{
  "d_model": 192,
  "experts_per_token": 4,
  "moe_layers": [1, 2, 3, 4, 5, 6, 7],
  "balance_bias": true,
  "vocab_size": 32000,
  "norm": "rmsnorm",
  "norm_eps": 1e-06,
  "beta2": 0.95,
  "grad_clip": 1.0,
  "train_tokens": 620100000
}
Below are experts of layer 5 (counted from 0) of a mixture-of-experts language model. Rows are named router (the router's row for the expert), down (a neuron's output weights, with its number) and show model dimensions 0-191. Each number is 50 + 12 x the weight over its row's rms, rounded and kept within 0 to 99.
Before each expert's rows: "comes before" lists some tokens at least twice as common just after its tokens as in all text. This comes from a sample of Wikipedia text that the model never trained on. Tokens count by the router's weight.

# expert 21
comes before: " of", ".", ",", " in", " and", "s"
router:48 51 46 44 40 52 56 70 46 47 40 55 71 57 09 47 64 60 69 48 71 56 45 41 49 39 39 50 61 58 55 54 39 62 60 39 49 60 54 55 68 42 44 47 56 63 35 66 49 35 48 53 54 61 30 54 54 50 49 64 36 68 57 62 50 62 28 46 60 46 52 36 61 63 34 43 45 38 47 67 69 58 23 41 38 48 39 48 37 48 21 47 35 65 67 44 33 55 45 51 64 46 44 64 70 59 46 60 47 77 48 45 70 49 41 51 48 53 75 45 41 53 59 50 59 38 39 31 55 31 24 66 42 58 32 64 31 48 55 41 56 46 37 49 38 38 51 64 55 46 34 41 62 52 45 47 55 43 69 63 40 67 42 48 64 71 54 39 47 24 57 58 48 69 48 55 49 42 48 42 50 16 52 65 45 85 65 43 57 48 38 63
down2:51 32 42 53 48 75 47 44 42 51 56 63 38 69 44 53 25 42 64 57 38 58 50 55 49 41 41 44 56 32 35 37 51 52 35 45 83 57 42 58 59 64 44 59 50 58 67 38 40 30 33 50 48 53 46 70 72 39 66 59 54 61 66 67 47 40 45 76 65 53 64 47 27 45 54 49 54 58 42 65 55 64 79 49 66 47 28 43 40 49 27 71 45 40 49 41 45 43 68 57 27 41 71 51 55 31 61 51 52 46 51 49 37 35 48 58 58 58 48 53 46 65 49 32 41 60 31 47 51 39 47 51 48 56 62 52 48 31 49 32 62 54 49 45 43 44 59 43 52 47 50 43 05 44 55 65 57 49 36 49 43 59 47 62 52 78 51 50 68 79 58 45 37 69 57 46 62 50 41 87 44 59 53 35 53 56 54 61 61 64 50 51

# expert 23
comes before: "==", " |", "===", "The", "In", "ing"
router:42 37 48 49 32 66 35 47 66 49 46 43 52 40 20 53 50 59 64 61 66 63 55 42 42 54 36 49 60 69 43 43 60 35 53 52 55 46 59 51 53 49 33 45 60 52 55 69 36 57 49 56 69 48 42 26 41 50 43 48 39 46 60 43 42 45 44 51 50 48 38 34 55 38 33 55 52 65 66 58 57 41 24 25 36 60 65 47 45 43 38 31 48 53 57 42 40 63 51 45 72 63 46 52 51 45 55 58 47 64 57 67 61 52 38 68 57 46 62 54 56 56 76 28 50 46 46 22 36 27 25 59 39 58 39 59 73 34 53 63 61 53 58 43 34 44 52 67 47 36 34 31 68 54 47 41 61 46 84 74 52 54 52 34 48 40 31 47 43 47 68 63 55 57 38 37 59 59 61 43 55 32 43 69 17 49 61 66 71 38 66 54
down37:50 48 57 30 60 50 61 53 63 87 48 45 42 43 28 51 51 62 47 58 75 57 61 75 59 57 51 48 60 24 31 53 38 49 64 62 49 55 42 50 51 67 48 50 44 31 48 44 40 56 28 66 67 37 42 48 66 22 58 58 63 32 68 44 54 49 40 63 47 55 57 52 44 46 52 71 53 62 48 51 59 58 49 57 61 53 34 55 47 51 31 49 45 61 40 52 60 55 48 55 39 49 40 49 29 62 81 48 47 41 54 38 31 47 36 71 70 59 47 64 53 56 61 53 34 46 39 49 40 62 43 50 48 60 56 30 44 37 57 47 55 74 55 42 39 41 68 51 66 51 49 61 63 42 56 68 75 51 50 51 53 47 40 58 50 58 29 54 59 29 83 42 47 65 25 48 37 34 58 58 20 29 56 41 50 39 52 34 46 65 75 36

# expert 15
comes before: " |", ".", ")", ";", "}", " –"
router:57 45 37 58 59 36 56 72 94 55 60 53 65 55 26 34 61 38 65 76 61 65 53 53 48 56 53 46 57 35 41 66 52 54 57 31 55 57 49 58 47 45 57 33 60 46 50 37 57 45 41 58 53 57 32 42 49 56 49 39 34 67 83 61 42 60 33 47 45 35 46 50 55 63 33 36 42 50 50 42 51 50 42 50 27 48 50 63 47 60 31 52 42 64 53 61 45 47 31 58 46 69 62 57 83 43 50 72 54 68 61 43 44 54 26 45 62 48 34 28 67 40 62 50 58 46 48 62 36 41 25 59 60 33 29 46 47 39 38 62 68 48 56 47 36 34 47 63 55 46 34 42 77 58 56 42 48 51 62 72 37 52 44 50 68 62 32 52 57 34 62 44 40 73 56 52 53 61 55 38 39 47 57 58 37 55 32 53 54 53 32 41
down12:32 45 70 44 50 47 43 38 36 60 44 58 63 30 55 59 45 69 62 40 51 60 53 55 45 67 32 47 52 52 50 33 39 45 31 62 34 44 56 66 44 47 49 63 59 50 54 55 43 39 36 72 40 51 43 31 66 60 61 57 58 71 42 41 47 48 57 45 57 58 71 62 31 37 41 46 54 47 42 65 71 53 45 39 50 38 69 65 43 27 57 69 60 67 45 52 51 49 46 60 46 56 65 42 28 50 68 39 47 52 71 44 55 41 59 60 34 37 30 57 63 66 39 42 39 62 38 60 43 44 53 45 54 26 42 45 50 37 52 48 67 45 66 41 46 43 41 48 38 59 48 55 96 64 49 42 51 60 40 37 16 33 68 29 67 51 56 54 60 44 67 61 64 25 58 54 54 34 62 60 47 56 51 50 37 58 62 63 61 82 60 38

# expert 28
comes before: " the", " a", " his", " their", " its", " an"
router:52 56 48 62 24 64 50 67 66 69 44 60 33 54 37 44 47 46 53 77 45 50 39 48 50 70 26 62 53 67 50 68 48 44 52 33 56 32 49 54 62 58 43 40 50 72 45 61 61 46 57 68 45 52 50 19 58 44 68 70 58 52 59 59 54 40 50 43 62 60 25 46 45 70 39 47 34 44 63 50 68 51 50 40 31 37 57 47 54 26 56 73 51 74 60 45 59 35 23 35 54 50 55 75 34 62 53 48 47 65 40 48 52 51 32 35 48 58 68 56 58 53 67 49 67 38 58 37 54 50 56 49 52 47 43 44 57 55 38 16 61 38 49 52 47 55 37 38 32 26 47 60 60 54 37 41 61 49 61 68 61 48 42 44 47 39 34 38 42 37 60 60 64 60 28 49 55 71 59 31 57 46 34 49 42 69 66 65 51 48 56 59
down2:67 43 31 46 29 54 49 49 48 40 40 60 59 63 29 65 35 32 43 53 66 52 56 56 51 41 49 31 52 39 36 43 71 74 27 55 78 56 51 67 56 86 39 41 53 30 83 49 49 49 58 59 43 42 67 76 52 43 43 62 52 55 44 46 46 30 45 50 62 57 58 39 56 38 48 70 56 53 55 43 69 48 79 52 53 58 38 36 42 55 39 47 32 54 32 32 53 85 56 68 26 52 43 41 58 28 57 65 46 61 41 43 40 61 52 46 48 57 48 59 54 66 61 47 52 70 52 35 38 42 37 66 66 43 65 45 44 48 63 46 59 62 48 44 33 45 60 55 44 54 70 45 28 72 47 46 56 64 65 45 51 43 48 46 39 61 45 56 44 36 52 53 44 47 27 62 47 68 56 64 43 44 40 58 51 39 38 54 75 51 55 58

# expert 17
comes before: " the", " a", " this", " his", " MPC", " its"
router:69 57 34 61 36 68 65 64 67 44 63 33 34 65 25 51 48 50 67 43 54 67 50 45 53 64 40 55 57 56 42 68 52 30 42 26 53 53 45 45 53 57 48 57 61 58 35 62 62 45 60 73 54 68 45 40 51 40 38 71 35 59 66 65 57 67 58 52 59 56 38 48 38 62 57 47 32 49 55 59 46 63 55 68 33 50 54 20 51 54 25 55 51 87 39 55 44 66 15 38 59 54 60 72 43 52 64 45 49 38 42 51 68 46 57 38 36 57 61 52 53 76 68 43 65 63 65 50 59 27 34 64 46 37 52 43 54 52 51 31 72 43 51 54 51 47 44 51 39 43 28 53 50 57 43 41 55 57 48 76 61 55 41 54 52 45 35 35 46 48 56 57 53 46 47 37 53 66 51 53 72 47 55 37 52 69 49 72 57 47 41 67
down1:62 47 74 55 48 45 47 39 58 41 27 42 53 40 51 60 38 48 50 44 31 47 62 55 43 47 41 77 47 50 67 54 51 59 33 64 86 57 56 36 65 46 32 54 51 73 40 58 66 36 56 36 57 45 54 44 48 60 53 32 41 33 66 31 43 63 45 39 54 30 36 51 42 54 60 45 64 69 64 39 28 40 37 31 42 41 64 52 65 49 61 74 65 55 29 50 50 08 51 39 46 50 40 61 44 59 58 73 61 71 70 55 54 39 32 46 30 54 70 44 55 50 58 45 30 53 68 41 54 59 84 49 54 50 40 52 40 41 55 41 39 73 63 54 48 54 50 38 43 56 28 56 19 49 48 52 53 46 40 45 57 73 45 53 50 28 63 45 59 40 39 50 45 56 47 59 66 52 54 50 65 43 39 58 42 49 53 53 48 40 50 61

# expert 1
comes before: "-", "|", " to", " in", " by", " a"
router:46 37 48 62 44 56 58 75 61 63 77 60 45 34 30 43 45 72 36 50 71 58 38 63 39 72 50 58 34 50 41 38 57 47 73 38 36 66 39 41 58 72 55 54 55 40 51 31 58 55 63 62 62 43 31 34 46 53 59 34 39 30 75 32 48 52 47 27 49 39 35 41 37 52 61 48 70 37 43 40 46 35 51 40 33 30 69 28 30 36 53 40 47 55 49 51 65 55 38 63 54 59 43 56 72 69 48 69 54 58 29 46 57 51 53 56 32 48 62 53 62 46 72 48 60 54 42 35 54 65 41 53 59 54 52 45 39 44 52 44 54 39 33 54 71 42 48 50 49 43 45 35 65 48 52 38 53 60 80 58 55 42 70 51 56 44 43 28 49 40 45 33 30 59 61 49 65 69 57 37 58 32 42 72 60 60 48 69 62 48 55 52
down2:52 35 55 48 46 68 64 47 62 42 63 58 62 51 56 64 56 61 45 36 40 42 49 62 44 40 46 52 44 38 58 63 49 49 23 62 94 62 57 31 57 35 31 25 60 42 48 42 64 45 67 42 44 58 54 39 52 69 64 61 57 42 59 55 41 56 63 60 34 34 54 52 66 61 48 37 54 21 54 45 44 57 68 82 49 47 39 62 43 40 32 59 50 69 57 48 34 59 55 56 53 53 52 38 45 63 30 29 40 29 33 33 38 28 46 40 45 57 45 47 41 39 21 42 40 49 56 68 60 68 59 24 70 59 71 29 44 51 58 48 31 33 46 58 56 18 58 49 59 59 45 34 54 56 38 42 51 45 61 62 58 65 56 57 50 45 57 45 43 34 51 48 47 35 54 55 48 55 49 35 31 53 56 43 64 45 54 40 61 58 60 40

# expert 19
comes before: " ", "\n", " 0", "s", " 1", " —"
router:50 53 54 42 44 72 39 85 80 43 39 61 40 69 45 61 47 66 53 49 70 48 53 52 49 57 31 54 51 50 53 68 33 60 76 39 51 47 39 48 61 64 44 27 61 46 39 48 46 47 53 46 54 73 47 49 48 41 40 62 49 52 60 40 51 58 44 40 51 63 55 49 42 44 44 59 45 58 39 55 66 68 44 68 26 47 48 43 29 33 56 65 52 65 46 49 39 30 49 63 78 61 48 48 27 56 33 51 43 40 38 47 57 49 38 60 39 59 74 30 52 69 58 46 83 37 42 33 55 48 43 47 64 45 29 36 66 44 44 69 76 48 63 66 56 45 53 33 68 30 49 61 51 39 37 27 55 47 67 49 36 51 57 64 56 50 51 35 47 54 53 38 60 60 65 47 63 64 32 72 62 48 41 54 34 64 63 55 66 49 61 52
down2:30 67 49 72 40 55 41 48 52 39 59 38 36 82 67 63 68 40 45 53 54 42 50 65 44 66 48 41 50 58 50 63 35 57 64 46 65 36 58 62 52 58 66 64 63 42 31 59 63 58 49 54 48 38 28 56 38 59 36 67 74 49 44 63 33 49 66 62 65 67 31 56 56 59 60 52 47 59 42 53 47 48 59 44 44 67 54 52 40 39 39 32 28 51 44 66 61 72 42 44 41 43 64 56 45 46 37 50 38 45 41 49 43 54 40 70 56 58 52 46 71 43 50 39 72 47 50 53 51 46 44 47 69 15 39 54 58 53 54 46 36 32 52 65 46 82 58 32 62 39 63 72 37 24 34 53 46 28 49 52 57 50 47 53 49 37 60 47 78 28 53 49 44 40 41 49 38 39 51 58 34 41 32 42 54 70 72 66 41 53 58 64

# expert 4
comes before: ":", " |", "\n", ";", ")", " ("
router:46 47 37 43 55 53 61 55 84 43 35 55 68 50 51 36 68 54 50 63 67 55 45 60 56 43 46 55 43 56 55 60 52 43 65 36 69 70 45 39 75 57 55 66 54 40 51 61 44 33 40 74 41 46 21 31 58 37 40 68 60 57 58 56 53 82 41 30 52 59 23 59 46 59 49 37 30 41 45 67 56 47 50 47 45 48 45 39 36 54 47 47 62 47 66 46 44 46 31 42 73 72 53 57 58 63 47 57 38 48 56 41 52 54 42 54 44 52 51 13 61 54 75 50 62 27 52 41 53 45 35 57 56 40 64 54 36 52 56 52 53 61 37 63 44 19 36 48 45 48 41 53 85 67 42 62 48 51 60 56 35 55 33 60 67 46 31 42 41 31 59 55 35 53 61 42 58 44 59 44 53 51 47 53 33 67 50 37 64 65 32 63
down1:62 42 66 58 24 47 59 37 36 45 59 51 36 60 60 54 51 41 35 55 43 37 36 56 49 64 53 43 49 90 67 44 49 74 48 39 25 57 33 56 53 41 59 61 47 29 39 61 80 46 66 32 47 44 50 57 42 54 60 49 47 49 58 51 45 61 43 61 20 57 46 61 33 42 46 46 58 40 46 57 27 66 43 73 50 70 50 58 38 57 60 46 63 58 59 44 47 59 44 58 68 36 59 45 52 67 46 45 63 41 29 52 48 43 57 44 53 49 46 48 52 49 33 39 28 61 45 45 48 47 54 41 76 32 47 45 52 61 32 29 46 50 42 61 45 71 43 50 65 29 55 64 32 54 69 37 35 79 31 53 61 55 40 36 47 47 56 54 52 54 51 25 50 52 34 42 56 39 53 49 72 46 73 64 38 31 29 51 55 47 36 66

# expert 3
comes before: "\n", " The", " He", " In", " It", " "
router:59 48 52 57 28 71 34 74 56 44 67 57 26 48 49 49 41 60 39 70 60 54 40 46 50 56 50 50 38 56 64 56 38 45 69 33 53 66 50 49 58 60 59 32 68 63 24 63 63 57 65 55 52 50 42 39 47 39 42 49 39 35 50 42 46 51 44 32 44 60 38 60 49 57 37 67 66 53 49 44 70 56 38 48 29 53 57 57 31 53 42 47 56 42 44 70 42 33 46 39 42 56 62 74 35 57 43 39 43 40 41 53 57 52 59 42 52 41 85 52 66 57 72 50 52 43 29 32 35 35 19 64 61 53 43 46 61 38 59 63 43 46 31 67 69 58 41 25 58 55 54 57 65 45 34 38 42 39 74 67 68 52 30 32 45 57 36 36 47 52 50 54 40 60 48 37 38 42 40 40 72 49 35 53 52 76 54 66 62 56 57 52
down2:38 39 41 38 43 37 69 51 41 57 47 42 54 59 69 78 56 38 40 72 57 45 29 51 68 77 42 51 52 47 30 45 82 56 54 57 54 20 40 38 55 40 68 52 44 63 52 50 42 51 67 68 51 57 28 56 41 37 69 55 39 39 38 59 51 49 40 53 42 42 48 65 50 53 57 39 67 38 56 39 29 68 48 35 64 52 27 22 64 43 65 59 61 44 57 41 57 39 41 54 58 44 84 62 51 32 47 44 41 48 63 58 66 49 48 35 47 45 33 43 51 57 42 52 35 56 22 56 53 51 73 55 60 52 29 65 45 56 36 36 33 32 58 54 57 67 37 38 39 64 58 50 64 43 54 56 45 53 63 43 44 34 38 54 62 50 50 34 55 43 33 34 50 39 60 41 26 67 53 43 66 27 63 48 47 46 44 51 46 42 59 50

# expert 27
comes before: " the", " a", " to", " be", " that", " in"
router:46 26 31 48 37 63 47 66 56 38 50 50 53 42 45 36 51 71 24 57 53 67 47 56 50 59 40 54 41 62 50 49 44 49 51 38 46 66 43 41 68 52 38 55 43 68 42 44 65 65 54 64 72 45 50 27 59 49 53 51 28 37 75 52 36 61 37 46 47 45 49 51 43 78 36 43 41 43 33 35 52 49 36 50 51 53 74 45 25 30 47 45 56 52 43 23 48 35 47 45 51 49 52 48 58 55 34 57 58 75 42 55 69 54 35 42 55 65 58 38 42 54 54 35 67 47 54 40 56 54 26 28 68 53 54 49 62 34 48 55 78 51 56 72 56 38 50 21 37 40 31 46 54 31 37 48 49 47 53 65 54 46 60 47 59 33 20 46 53 47 65 42 53 51 42 42 49 43 58 31 45 30 33 56 42 66 70 66 38 74 71 53
down2:27 53 54 35 46 53 42 46 65 50 60 34 58 68 39 63 50 61 54 64 53 60 48 59 52 46 38 52 58 38 16 43 76 64 38 50 63 38 54 42 63 60 52 27 60 59 49 52 61 56 58 46 44 37 55 59 60 60 58 55 68 61 40 39 64 36 34 49 45 59 38 62 60 31 68 45 50 50 55 64 51 53 73 52 27 46 60 55 67 31 53 54 50 85 59 37 43 52 53 55 51 45 48 59 35 40 62 32 21 61 43 51 53 83 46 58 42 46 41 60 59 51 51 54 48 51 46 47 41 46 76 48 44 51 37 37 58 50 47 52 27 47 39 61 42 47 50 63 45 39 44 80 54 35 55 44 58 35 38 37 71 33 60 35 42 40 49 38 64 63 41 41 64 64 56 43 42 74 52 52 67 68 37 63 34 31 47 50 28 59 22 33

# expert 13
comes before: " |", ")", ";", "}", " (", "/"
router:53 55 53 44 50 66 56 76 89 70 48 28 59 69 28 39 41 59 65 52 63 79 51 54 37 53 42 55 43 64 47 70 55 43 65 28 50 52 58 53 60 40 51 55 44 47 22 48 51 51 49 44 51 60 37 50 37 34 55 51 45 45 50 43 42 61 41 58 50 66 40 49 42 59 47 53 45 35 51 48 35 58 45 57 23 34 24 40 52 32 34 48 34 61 54 50 43 49 33 46 74 72 59 34 72 54 49 39 57 61 48 61 52 50 59 51 27 51 47 46 67 59 58 51 72 52 39 47 75 53 34 59 50 41 49 40 51 54 38 25 47 51 47 48 55 23 23 59 33 51 61 48 83 46 54 41 52 48 47 62 48 36 55 56 62 63 34 58 44 42 63 40 56 65 42 52 61 40 71 35 59 37 37 63 44 71 64 41 56 48 42 31
down13:51 57 54 48 62 69 70 45 72 49 55 61 58 77 40 25 51 55 62 54 48 46 51 54 48 71 54 73 65 33 49 42 69 54 57 38 43 57 37 36 28 50 41 57 53 60 50 45 41 55 41 39 53 52 42 41 47 40 35 51 40 46 51 49 26 35 69 66 49 50 47 71 44 36 46 35 48 43 47 34 68 62 36 29 45 22 55 26 69 34 51 36 36 42 51 68 39 73 44 63 67 44 55 70 66 36 53 73 49 49 58 78 28 38 41 71 49 55 58 60 39 55 56 34 49 41 63 41 59 53 35 59 34 51 48 37 34 67 65 45 31 42 38 41 20 39 54 60 44 79 63 59 58 56 44 49 45 38 49 62 40 47 35 64 56 42 41 50 36 62 54 37 34 63 63 43 46 60 42 48 54 55 35 44 54 35 45 60 43 56 34 44

# expert 6
comes before: " of", ",", ".", " and", " in", "'"
router:44 52 48 39 59 62 55 72 50 52 44 57 62 36 45 58 61 48 49 64 56 46 59 72 55 39 41 43 51 60 62 70 60 53 56 38 54 36 59 41 59 38 41 40 63 63 34 46 63 40 39 48 50 54 29 49 54 40 53 53 52 46 53 58 32 57 15 38 55 52 48 54 59 65 33 45 41 44 63 57 80 57 29 56 25 58 46 61 24 67 43 39 47 54 68 48 32 37 25 47 66 41 42 65 56 68 59 53 38 83 44 44 62 47 44 50 54 47 60 41 55 56 67 28 74 31 42 42 58 51 23 73 51 51 28 56 61 49 53 50 47 42 38 46 53 28 47 59 53 55 38 65 55 64 45 36 57 44 60 63 41 59 37 39 64 58 39 37 62 21 55 55 41 57 63 62 34 45 25 48 51 25 49 61 52 72 50 41 61 56 28 54
down2:63 40 42 58 45 67 58 55 66 35 65 38 64 49 56 60 45 47 43 53 38 47 54 84 44 57 64 52 51 45 36 62 52 43 40 50 39 55 60 57 55 35 36 74 56 57 53 73 43 41 48 50 73 42 52 36 60 39 45 72 60 40 67 39 45 42 49 59 51 65 46 39 26 53 55 50 55 50 71 48 65 32 36 34 45 74 50 20 51 18 47 43 43 57 52 41 60 49 59 55 57 44 41 37 49 64 33 52 72 55 44 57 48 40 68 64 57 44 70 46 65 53 50 46 64 49 39 30 47 45 43 81 36 71 56 70 53 42 42 43 37 83 36 56 55 64 54 28 51 74 40 52 41 62 71 43 50 56 62 38 46 49 38 62 72 54 42 33 63 40 53 39 59 62 48 53 50 55 61 61 52 45 44 66 64 33 26 59 45 61 51 59

# expert 8
comes before: " |", " a", " to", " been", " was", " not"
router:36 32 32 54 44 56 56 72 58 48 47 46 29 42 34 63 39 57 57 49 57 63 41 63 42 59 40 53 56 37 42 56 42 32 59 37 49 60 49 45 73 47 53 73 60 47 37 48 57 55 44 59 63 58 36 31 47 50 60 57 29 28 60 37 44 52 23 36 52 41 46 51 49 64 65 44 46 65 65 54 46 60 41 23 42 31 62 32 34 35 36 34 51 74 55 32 50 48 46 43 48 51 60 41 50 43 24 68 36 62 42 66 61 57 53 53 34 47 76 45 63 51 84 49 57 40 38 37 77 57 36 42 60 36 32 42 49 32 52 61 66 43 41 66 57 21 44 49 70 66 46 62 54 56 49 42 60 53 49 65 49 63 61 55 48 46 34 47 33 39 64 26 56 54 55 33 59 65 56 52 58 35 36 29 50 70 49 53 55 54 49 51
down2:35 84 48 54 43 58 37 52 58 42 18 51 53 56 70 55 62 51 30 44 32 53 68 48 55 45 40 67 38 45 64 40 71 73 33 60 57 47 46 59 46 47 54 50 58 42 45 53 53 32 48 56 42 53 56 58 45 58 61 36 71 57 56 50 84 54 46 55 67 54 49 55 63 62 42 36 46 66 45 74 44 52 40 58 33 49 42 54 42 57 46 54 62 34 68 44 47 24 35 76 55 65 43 40 45 65 46 55 26 38 35 59 41 27 74 32 57 58 54 30 49 54 57 61 57 40 71 51 65 63 48 51 63 48 53 55 68 50 64 49 35 43 68 62 48 53 28 49 39 52 43 56 28 43 44 64 63 30 39 57 58 64 41 59 58 50 47 50 36 61 51 57 64 51 57 26 55 49 46 50 67 49 58 37 60 58 64 38 27 70 72 60

# expert 2
comes before: "\n", " by", " 0", " 1", " 2", "---|---|---|---|"
router:33 44 35 57 46 59 46 70 88 38 48 41 58 59 25 59 36 61 47 56 62 46 64 57 36 62 41 60 35 51 52 56 41 60 67 45 39 66 64 56 62 70 60 49 66 55 44 49 50 64 46 51 53 64 42 27 59 54 43 61 14 35 49 35 38 44 29 49 29 59 53 53 54 59 47 57 56 60 34 48 43 64 17 47 29 33 61 51 57 27 36 44 51 61 46 53 50 35 49 59 47 49 36 44 46 61 52 58 54 57 37 43 71 63 50 48 53 56 65 36 55 65 51 39 53 51 53 43 62 23 65 44 64 50 40 42 50 54 59 31 53 61 49 44 45 52 39 31 27 22 33 49 72 36 38 38 43 52 75 49 62 51 46 50 60 64 31 36 62 51 60 61 67 41 44 31 54 41 47 67 45 28 41 47 60 59 63 50 26 58 43 57
down1:54 58 53 33 39 47 41 44 52 42 38 56 53 47 59 58 35 19 62 41 64 64 56 59 56 33 49 66 40 38 53 35 42 61 31 60 10 60 46 16 37 52 33 51 64 50 58 33 67 39 46 45 55 56 55 47 60 47 65 42 52 55 60 43 55 33 72 55 59 60 40 53 45 66 78 45 33 36 45 41 58 40 31 44 32 61 31 50 39 75 43 41 62 54 38 39 66 65 54 47 28 39 35 51 53 54 71 57 37 58 64 31 69 53 39 53 47 36 59 57 41 53 46 44 46 76 55 47 65 35 51 58 39 39 55 35 46 45 52 49 58 50 69 64 56 50 39 59 49 35 44 37 77 33 76 39 45 37 58 57 44 71 71 65 46 58 52 57 49 45 54 68 51 40 50 67 62 60 45 49 58 48 33 51 39 48 52 52 33 48 62 73

# expert 18
comes before: ":", "-", " ", " 1", " 6", "="
router:54 56 48 47 19 41 41 52 89 62 68 39 29 47 39 51 39 55 60 75 73 48 37 65 45 52 22 55 26 63 33 48 59 29 54 33 41 73 41 47 73 44 69 56 77 49 52 69 44 47 56 54 37 45 37 51 60 38 55 49 62 66 53 56 55 73 32 28 61 54 37 54 44 53 53 53 47 62 45 55 50 51 41 51 51 42 58 57 37 49 52 38 47 49 35 57 32 35 34 30 55 47 57 66 34 43 56 38 54 56 56 51 43 44 48 53 33 50 67 34 66 57 66 43 73 47 53 41 36 41 46 43 64 69 46 52 59 51 53 54 50 55 61 39 59 25 45 41 46 38 36 43 82 35 39 52 47 39 57 47 52 54 51 45 61 48 11 45 57 52 56 58 45 63 68 46 54 58 51 54 64 39 53 66 71 64 65 61 53 53 60 64
down2:57 61 60 67 57 74 27 53 16 40 49 74 39 57 57 53 53 39 45 49 56 50 51 52 44 46 54 58 59 42 36 44 39 57 43 49 50 46 64 37 55 47 38 61 57 28 57 38 58 81 18 41 53 46 52 31 54 50 71 65 56 38 55 47 35 41 37 32 56 76 44 47 52 35 60 55 63 46 41 40 60 46 44 53 42 75 31 73 46 49 44 60 54 52 63 64 56 57 52 52 72 45 57 54 59 54 67 47 66 62 43 60 41 54 59 54 56 48 44 50 29 32 52 37 74 64 38 57 23 54 41 61 53 29 45 42 54 48 57 64 83 40 62 66 60 69 45 70 53 61 48 66 55 55 41 47 45 81 65 41 60 48 52 45 45 70 26 29 53 36 58 39 68 62 53 41 62 57 64 45 34 45 43 47 46 39 45 36 54 57 59 53

# expert 20
comes before: " |", ",", "'", " (", ";", ")"
router:64 38 35 66 50 65 52 78 59 54 47 45 55 60 31 53 46 60 46 59 54 74 63 41 42 33 25 48 58 59 41 53 51 58 65 62 66 55 48 43 46 45 60 46 63 70 50 56 59 50 51 56 50 75 36 35 52 51 67 55 28 47 60 26 32 61 44 39 55 64 53 65 37 51 44 37 39 44 52 42 57 41 40 43 19 50 40 47 48 30 49 35 50 45 58 49 46 48 47 50 57 53 63 41 63 56 62 46 39 60 38 39 44 53 45 59 44 55 55 53 60 59 44 47 58 63 52 46 67 44 49 44 60 34 43 29 36 67 56 49 60 52 42 59 60 22 54 45 38 42 51 53 80 73 67 48 62 31 49 70 52 49 35 27 82 33 55 48 36 35 86 63 42 68 45 47 45 72 47 43 33 47 34 35 46 78 64 42 56 43 32 41
down1:44 64 49 59 33 26 27 42 41 58 67 63 66 42 56 61 63 51 41 43 54 54 67 19 53 70 38 55 26 62 33 49 72 65 47 66 38 48 35 31 38 39 56 48 70 49 63 59 46 60 59 59 46 43 24 53 51 57 43 43 52 20 31 41 35 43 34 36 60 69 58 54 57 63 44 57 30 60 60 23 53 47 61 71 49 50 59 45 61 69 54 42 58 59 43 51 72 18 64 42 43 57 56 56 46 59 51 76 53 32 59 34 50 43 47 44 44 74 46 49 57 38 39 49 56 36 47 39 38 47 58 43 61 52 55 53 34 53 57 54 52 37 59 60 46 56 49 55 42 34 40 48 53 56 58 52 52 76 51 60 75 62 70 45 52 58 70 64 38 55 59 61 51 45 42 63 47 54 48 72 37 46 71 47 31 51 55 55 60 35 38 61

# expert 30
comes before: "s", " of", "ing", "ed", "d", "er"
router:45 53 40 44 69 49 41 56 60 71 50 54 64 43 22 44 49 77 59 57 65 55 56 68 55 47 41 39 66 69 63 47 47 59 49 27 36 53 54 58 65 59 58 36 41 69 53 44 48 35 55 60 66 64 35 43 39 50 46 48 37 63 66 53 33 59 41 43 41 55 51 52 65 52 51 38 59 47 43 48 62 38 25 32 42 49 57 56 26 58 19 53 41 52 53 46 59 26 39 43 73 34 55 56 58 58 52 60 38 83 35 54 64 49 56 32 55 63 64 36 39 57 30 41 60 58 46 60 32 35 24 70 44 54 55 48 55 64 52 57 46 45 50 51 42 40 38 54 51 40 36 51 55 44 62 47 48 43 72 59 46 57 52 41 62 68 38 22 25 50 52 52 36 76 39 42 63 54 38 36 62 36 61 66 35 58 63 57 73 59 46 68
down1:64 49 78 36 60 59 31 67 53 34 52 52 61 61 41 29 59 57 32 37 57 67 66 63 47 53 62 46 72 51 25 61 48 50 47 31 75 41 41 41 37 58 58 45 47 70 58 30 50 50 55 24 58 57 39 62 66 49 43 27 50 36 51 32 56 47 27 43 53 52 37 33 54 55 51 46 69 42 51 24 44 39 56 47 49 38 52 40 61 32 44 51 55 74 41 55 36 55 48 44 33 49 52 42 53 57 55 50 54 42 59 38 66 66 45 49 31 59 37 76 52 69 52 43 55 36 56 38 57 45 55 30 35 47 33 72 50 55 50 39 26 37 41 55 72 43 34 39 42 51 67 48 31 66 33 45 43 45 59 46 56 68 29 48 45 52 47 57 49 44 48 68 50 76 59 42 34 27 59 63 58 59 34 40 51 49 63 43 60 65 48 35